Weights of a small mixture-of-experts language model, trained from scratch on English Wikipedia.
Size: 8 layers, width 128, 14.5M parameters.
Experts: 32 experts in each of 8 layers, 128 SwiGLU neurons an expert, 2 picks a token, a sigmoid router, a shared expert of 128 neurons.
Training: a variant of Muon for the experts, 465M tokens, 7659 steps.
Below are experts of layer 2 (counted from 0) of a mixture-of-experts language model. Rows are named router (the router's row for the expert), gate (a neuron's input weights, with its number), up (a neuron's input weights, with its number) and show model dimensions 0-127. Each number is 50 + 10 x the weight over its row's rms, rounded and kept within 0 to 99.
After each expert's rows: a language model's description of what the expert responds to. This comes from a sample of Wikipedia text that the model never trained on.

# expert 1
router:47 49 50 59 52 43 49 59 40 33 49 63 48 55 44 56 45 48 33 47 48 42 51 51 44 50 37 50 39 48 61 51 51 47 47 60 31 72 55 39 43 59 46 61 44 68 46 46 41 74 40 53 68 68 46 48 52 29 42 58 46 62 46 45 49 43 41 55 44 56 60 55 44 53 45 34 59 58 33 34 53 51 27 44 30 56 60 28 36 36 50 38 43 59 47 52 48 72 54 38 49 61 59 37 40 54 55 43 47 72 52 57 53 57 59 58 27 58 48 58 51 47 42 53 74 53 53 58
gate5:51 33 61 34 57 27 27 60 48 53 47 51 37 47 30 65 53 45 57 47 45 58 44 59 39 58 51 57 42 56 52 50 49 45 56 42 55 42 57 57 74 59 34 51 43 35 38 64 39 38 52 50 69 57 45 52 64 29 59 64 50 44 54 49 55 50 54 40 46 47 49 58 60 47 39 56 48 37 37 32 49 41 46 40 51 44 39 54 50 30 50 54 32 66 48 53 39 47 52 51 30 57 48 35 51 56 46 61 58 72 67 64 50 60 56 39 43 60 47 30 51 57 57 54 61 60 40 63
up5:51 57 55 45 39 31 42 58 42 54 49 51 44 51 51 76 47 46 45 42 48 53 44 61 55 61 34 60 37 40 53 46 54 54 51 46 50 61 54 57 52 46 52 51 33 47 34 57 52 35 48 63 61 70 51 53 61 57 73 44 58 47 50 49 39 65 44 39 61 45 32 62 57 46 55 70 57 51 50 16 55 55 55 58 39 57 21 62 26 44 47 43 44 56 52 41 55 58 54 33 33 53 33 35 71 55 52 37 49 56 53 45 64 45 45 58 39 50 54 40 44 58 50 51 51 52 50 55
Word-initial stems

# expert 4
router:43 63 67 46 59 41 59 64 54 35 69 60 53 52 53 56 62 68 41 47 46 39 59 53 30 42 47 60 35 41 46 79 49 61 36 45 47 58 63 54 36 43 38 55 53 58 48 56 32 49 34 46 66 40 49 43 42 42 49 36 54 51 37 30 65 57 57 61 39 69 65 49 41 56 44 60 61 60 44 38 42 51 41 50 46 50 45 35 34 52 45 59 41 62 39 49 67 59 47 35 36 62 52 41 48 50 39 45 29 53 51 32 56 48 57 51 55 57 50 41 55 46 50 56 59 44 46 53
gate1:55 45 77 51 47 64 47 57 58 20 50 58 53 40 59 48 45 48 56 45 64 35 64 29 40 54 39 60 35 54 42 53 44 45 65 47 49 39 54 52 40 53 47 40 40 32 53 33 33 45 71 35 40 53 56 63 45 65 46 33 51 54 41 41 44 33 62 45 33 49 55 57 52 61 56 62 48 58 39 57 49 42 39 43 43 58 54 65 48 46 40 57 45 56 42 53 73 79 39 48 50 57 55 45 53 54 43 48 60 48 54 67 49 45 68 56 54 42 47 49 57 57 54 32 53 47 42 50
up1:43 57 28 43 51 45 54 55 55 61 47 47 52 58 40 54 56 60 45 70 66 51 43 40 63 62 62 35 34 47 63 48 53 54 41 46 67 61 43 46 48 55 46 54 45 52 47 44 60 70 45 61 39 42 68 57 57 60 58 55 57 55 54 51 45 49 62 49 62 55 39 58 60 57 43 47 34 36 56 34 53 58 54 58 57 39 50 25 61 48 52 39 56 50 46 31 11 44 70 51 57 32 53 42 43 43 42 43 45 65 56 70 54 61 49 55 50 38 51 62 61 46 56 50 46 39 58 64
Line breaks, capital initials

# expert 6
router:47 59 57 64 55 61 49 59 42 34 70 41 44 34 34 49 56 49 33 46 44 43 47 39 35 30 41 38 37 44 48 61 54 63 33 63 37 48 52 46 38 49 35 43 56 60 64 51 43 64 46 45 61 59 55 37 49 52 34 50 43 71 52 53 49 40 41 42 46 71 59 47 40 49 32 52 55 50 25 47 33 70 39 37 38 48 54 47 43 48 48 41 49 52 47 43 42 62 43 64 30 61 41 43 51 43 48 31 46 71 46 49 46 55 55 46 40 66 42 46 48 60 47 45 58 46 39 52
gate0:51 64 47 48 48 47 44 55 48 32 74 46 43 46 43 48 41 36 63 51 51 43 67 45 43 37 54 46 49 50 52 53 49 42 43 51 38 51 42 67 53 51 51 32 64 44 47 51 42 55 43 34 35 60 54 41 35 56 36 47 47 49 58 61 26 37 52 66 42 53 34 45 40 47 50 51 61 62 52 44 23 44 54 57 53 38 53 54 62 56 49 57 53 61 78 42 44 58 51 57 55 53 53 41 27 59 27 53 65 61 50 41 34 43 38 72 64 60 35 39 55 41 49 54 55 59 58 47
up0:56 49 27 39 53 53 57 55 33 44 56 48 38 52 52 49 39 35 58 61 48 62 30 41 86 53 28 28 32 42 40 44 43 47 55 53 65 52 40 44 36 61 49 49 48 58 44 45 54 43 56 53 56 42 44 54 43 29 59 54 60 44 37 47 56 46 50 42 69 57 73 70 48 69 40 52 45 50 48 52 44 62 43 53 59 65 57 43 50 44 47 40 51 68 50 54 48 44 49 40 31 51 63 54 32 43 49 50 43 55 48 51 57 39 53 32 44 40 59 60 58 55 62 49 37 50 48 47
Mid-word consonant pieces

# expert 24
router:50 61 42 49 46 47 48 48 40 41 65 82 46 46 42 46 71 51 58 50 41 34 63 39 28 48 43 48 16 40 52 57 38 42 45 53 37 55 50 67 40 39 38 55 47 47 57 43 48 53 33 53 58 50 56 46 47 50 28 49 47 64 44 47 45 47 62 60 37 57 53 42 48 54 46 53 46 55 29 48 49 55 44 45 51 48 30 47 47 25 63 55 50 65 37 62 51 67 55 48 49 54 37 51 43 61 44 25 45 57 52 46 63 41 68 50 50 50 52 51 57 36 52 59 62 37 50 51
gate3:47 35 53 38 56 61 58 41 62 49 42 51 49 39 56 48 57 49 44 66 48 44 55 39 49 72 46 46 35 63 71 43 38 53 56 36 55 62 31 65 46 35 57 48 55 38 50 55 56 53 48 54 59 47 68 41 59 36 65 40 56 60 52 42 45 59 52 46 47 55 43 57 38 51 55 32 40 38 49 68 26 45 34 46 55 54 60 46 49 47 66 51 42 39 35 46 43 60 57 51 62 66 58 53 49 64 45 33 50 51 41 25 71 60 53 39 59 31 53 55 54 46 33 55 62 65 43 50
up3:36 55 62 63 50 48 51 30 43 67 45 45 51 45 43 22 47 48 26 40 53 47 58 37 46 46 40 52 38 50 70 68 30 52 70 48 41 36 71 45 38 50 43 58 48 46 51 57 53 57 48 46 59 54 41 46 54 57 57 44 26 43 50 44 70 58 66 37 41 55 48 51 71 49 34 59 63 52 58 58 69 50 57 40 57 59 29 49 64 46 54 61 49 63 46 51 43 35 54 59 44 49 43 60 54 62 61 42 36 42 48 59 51 55 51 43 61 44 49 56 59 54 62 61 53 42 50 39
Word-ending syllables

# expert 22
router:34 53 40 62 54 41 46 61 36 43 48 70 53 31 31 41 63 59 37 39 44 55 39 58 42 50 42 49 41 51 53 65 61 46 51 50 43 59 57 50 45 43 31 47 62 65 45 42 39 42 52 57 65 69 53 43 52 51 24 60 53 48 47 28 54 57 60 50 38 70 53 39 32 52 32 60 42 63 43 56 35 49 43 39 56 39 47 44 36 38 45 59 36 42 53 57 72 63 48 42 43 48 46 47 51 49 35 44 62 53 61 48 56 45 47 44 36 59 37 56 55 43 53 57 52 65 55 70
gate1:52 42 45 63 48 49 62 45 47 34 62 76 58 33 66 32 59 49 30 41 56 54 52 50 39 61 50 55 24 42 57 56 63 51 53 59 40 62 46 44 58 48 60 53 49 63 37 57 67 31 40 71 59 55 54 50 47 66 51 33 59 59 59 54 64 32 53 48 51 52 47 44 37 59 41 55 50 24 60 60 50 67 62 50 50 60 36 41 53 43 55 46 56 37 41 42 39 58 60 40 41 51 59 55 48 45 48 59 50 51 58 52 56 51 45 35 60 70 51 38 51 70 35 54 51 55 52 51
up1:25 50 60 71 50 45 69 38 50 60 52 60 56 38 62 27 64 49 45 53 52 49 62 65 49 58 37 54 33 44 47 69 52 33 41 52 31 53 53 49 51 53 46 38 56 43 42 46 70 52 43 52 37 66 43 50 67 56 47 59 58 53 29 63 54 42 51 48 35 63 41 54 45 57 48 56 53 37 38 56 48 59 44 57 50 53 38 69 68 55 44 68 31 47 54 53 53 63 44 39 49 56 51 63 47 66 40 49 49 44 57 45 50 69 42 45 54 57 50 35 41 65 34 53 60 52 46 44
Commas and conjunctions

# expert 21
router:30 50 60 56 43 59 49 53 48 36 51 69 57 56 49 46 55 73 47 61 36 42 54 47 52 30 46 40 46 45 46 68 52 60 34 43 33 54 60 49 47 43 39 53 31 66 48 50 33 46 46 53 61 59 50 47 52 34 49 57 47 51 49 40 64 32 44 69 40 62 50 55 42 53 30 43 66 56 48 47 43 52 31 50 59 36 47 32 37 40 52 47 36 49 52 48 63 48 38 53 25 46 54 47 40 63 33 34 40 53 45 43 56 50 60 28 41 56 43 64 53 44 55 51 67 47 63 44
gate5:43 39 50 54 57 54 56 54 41 49 44 60 59 50 48 57 61 47 54 26 40 47 68 55 58 45 27 40 50 52 51 65 61 63 50 61 50 45 62 44 56 38 59 50 39 52 42 51 45 60 44 39 39 53 49 64 55 52 44 51 48 58 39 37 66 56 51 40 48 48 51 61 57 50 53 48 47 60 54 36 67 53 27 57 35 55 31 64 38 52 38 57 72 58 64 68 49 36 50 71 51 59 48 47 36 57 66 64 47 49 43 67 28 45 24 36 66 50 45 50 49 45 43 46 48 33 58 60
up5:73 42 84 41 48 46 57 57 49 42 65 58 48 55 42 45 50 60 71 70 56 47 34 47 58 55 48 47 34 59 44 54 50 57 58 58 56 60 36 38 58 48 53 70 44 49 38 41 35 41 61 34 61 46 52 52 64 56 57 47 49 41 45 47 44 58 48 26 51 60 61 63 47 42 43 32 40 69 52 53 40 43 47 33 55 47 48 70 47 48 46 60 47 47 40 50 47 51 51 59 60 53 42 60 45 39 42 59 47 40 49 64 60 37 49 52 45 47 43 37 41 46 41 76 48 30 52 42
Capitalized word starts

# expert 15
router:37 51 61 61 73 46 45 58 51 37 70 52 61 39 50 48 47 46 48 62 25 43 54 57 38 58 27 51 38 46 58 61 45 54 29 44 46 58 57 49 54 46 50 43 66 55 57 40 43 45 47 49 54 72 57 43 44 43 34 54 44 70 42 47 39 59 57 56 58 45 62 44 42 58 46 55 43 70 24 40 51 53 43 48 36 58 43 38 39 46 47 36 36 62 41 58 42 49 55 40 44 63 61 35 38 67 54 46 45 66 52 54 51 56 47 42 38 62 55 64 50 54 44 61 68 45 61 62
gate0:44 52 53 54 61 50 39 78 44 45 61 55 55 62 77 45 51 44 49 43 49 62 45 59 56 53 42 80 45 30 53 58 62 60 35 45 38 59 60 43 44 48 59 43 49 55 49 55 54 50 56 32 46 54 54 56 57 47 54 35 61 55 63 61 49 58 54 63 73 46 65 33 62 45 53 55 50 45 38 50 48 60 36 54 54 41 40 36 45 53 40 53 58 54 35 61 44 41 63 37 39 55 41 38 61 50 46 47 44 50 44 62 61 48 33 53 65 63 67 47 42 46 33 52 52 71 66 53
up0:63 71 51 48 56 39 62 40 60 38 32 56 46 45 39 38 66 55 51 61 45 52 71 59 51 41 54 58 41 51 46 45 39 39 59 32 58 62 39 41 61 48 46 51 36 54 58 32 41 42 45 56 57 56 57 54 63 39 43 54 46 36 58 48 40 44 60 41 45 61 65 57 61 50 64 49 60 46 46 56 67 35 62 32 49 43 66 49 50 67 70 56 41 56 43 33 57 46 65 46 54 42 60 61 69 40 55 55 49 52 70 54 39 48 59 33 46 44 67 58 52 48 34 47 45 67 56 44
Inner word fragments

# expert 2
router:49 56 50 50 66 56 61 55 52 39 63 60 54 52 41 57 56 57 32 69 45 60 65 50 38 41 49 27 46 50 62 63 58 49 46 56 52 58 50 51 42 40 51 55 57 51 65 44 33 42 43 41 66 70 52 48 50 34 44 57 43 59 45 44 57 51 56 54 47 74 50 53 44 52 39 39 57 58 20 36 39 73 33 49 44 51 53 21 40 41 50 52 43 58 43 49 51 49 51 51 40 50 59 41 48 58 44 36 52 61 43 27 49 45 45 40 37 60 39 52 46 34 50 52 64 73 49 52
gate0:42 44 49 57 47 58 58 49 47 63 57 42 38 39 65 48 40 72 47 57 44 38 27 46 48 57 49 40 52 52 67 53 75 51 33 49 49 54 41 37 43 46 65 56 66 54 58 58 56 49 42 68 67 67 47 56 51 38 42 48 57 62 49 25 52 60 56 52 48 57 39 42 55 59 51 56 60 52 56 58 46 37 67 54 42 45 47 63 38 46 45 65 64 53 44 35 56 58 50 37 52 33 54 39 52 62 49 44 37 56 56 49 53 67 49 36 54 37 33 34 38 59 52 70 66 48 57 66
up0:66 61 56 78 50 47 38 44 53 43 57 71 56 48 81 55 67 64 54 48 36 35 48 48 60 45 46 50 42 48 48 45 52 54 38 36 45 46 36 58 48 48 32 55 57 49 44 43 51 59 49 41 41 63 43 47 51 47 39 67 61 46 51 42 48 50 38 49 42 49 47 49 52 71 66 54 49 55 35 53 66 66 41 56 56 51 46 53 71 43 71 62 64 76 56 37 51 40 48 39 65 49 61 51 56 46 49 58 59 70 57 37 63 45 49 47 46 61 38 48 40 39 62 39 45 50 47 51
Non-Latin script, foreign names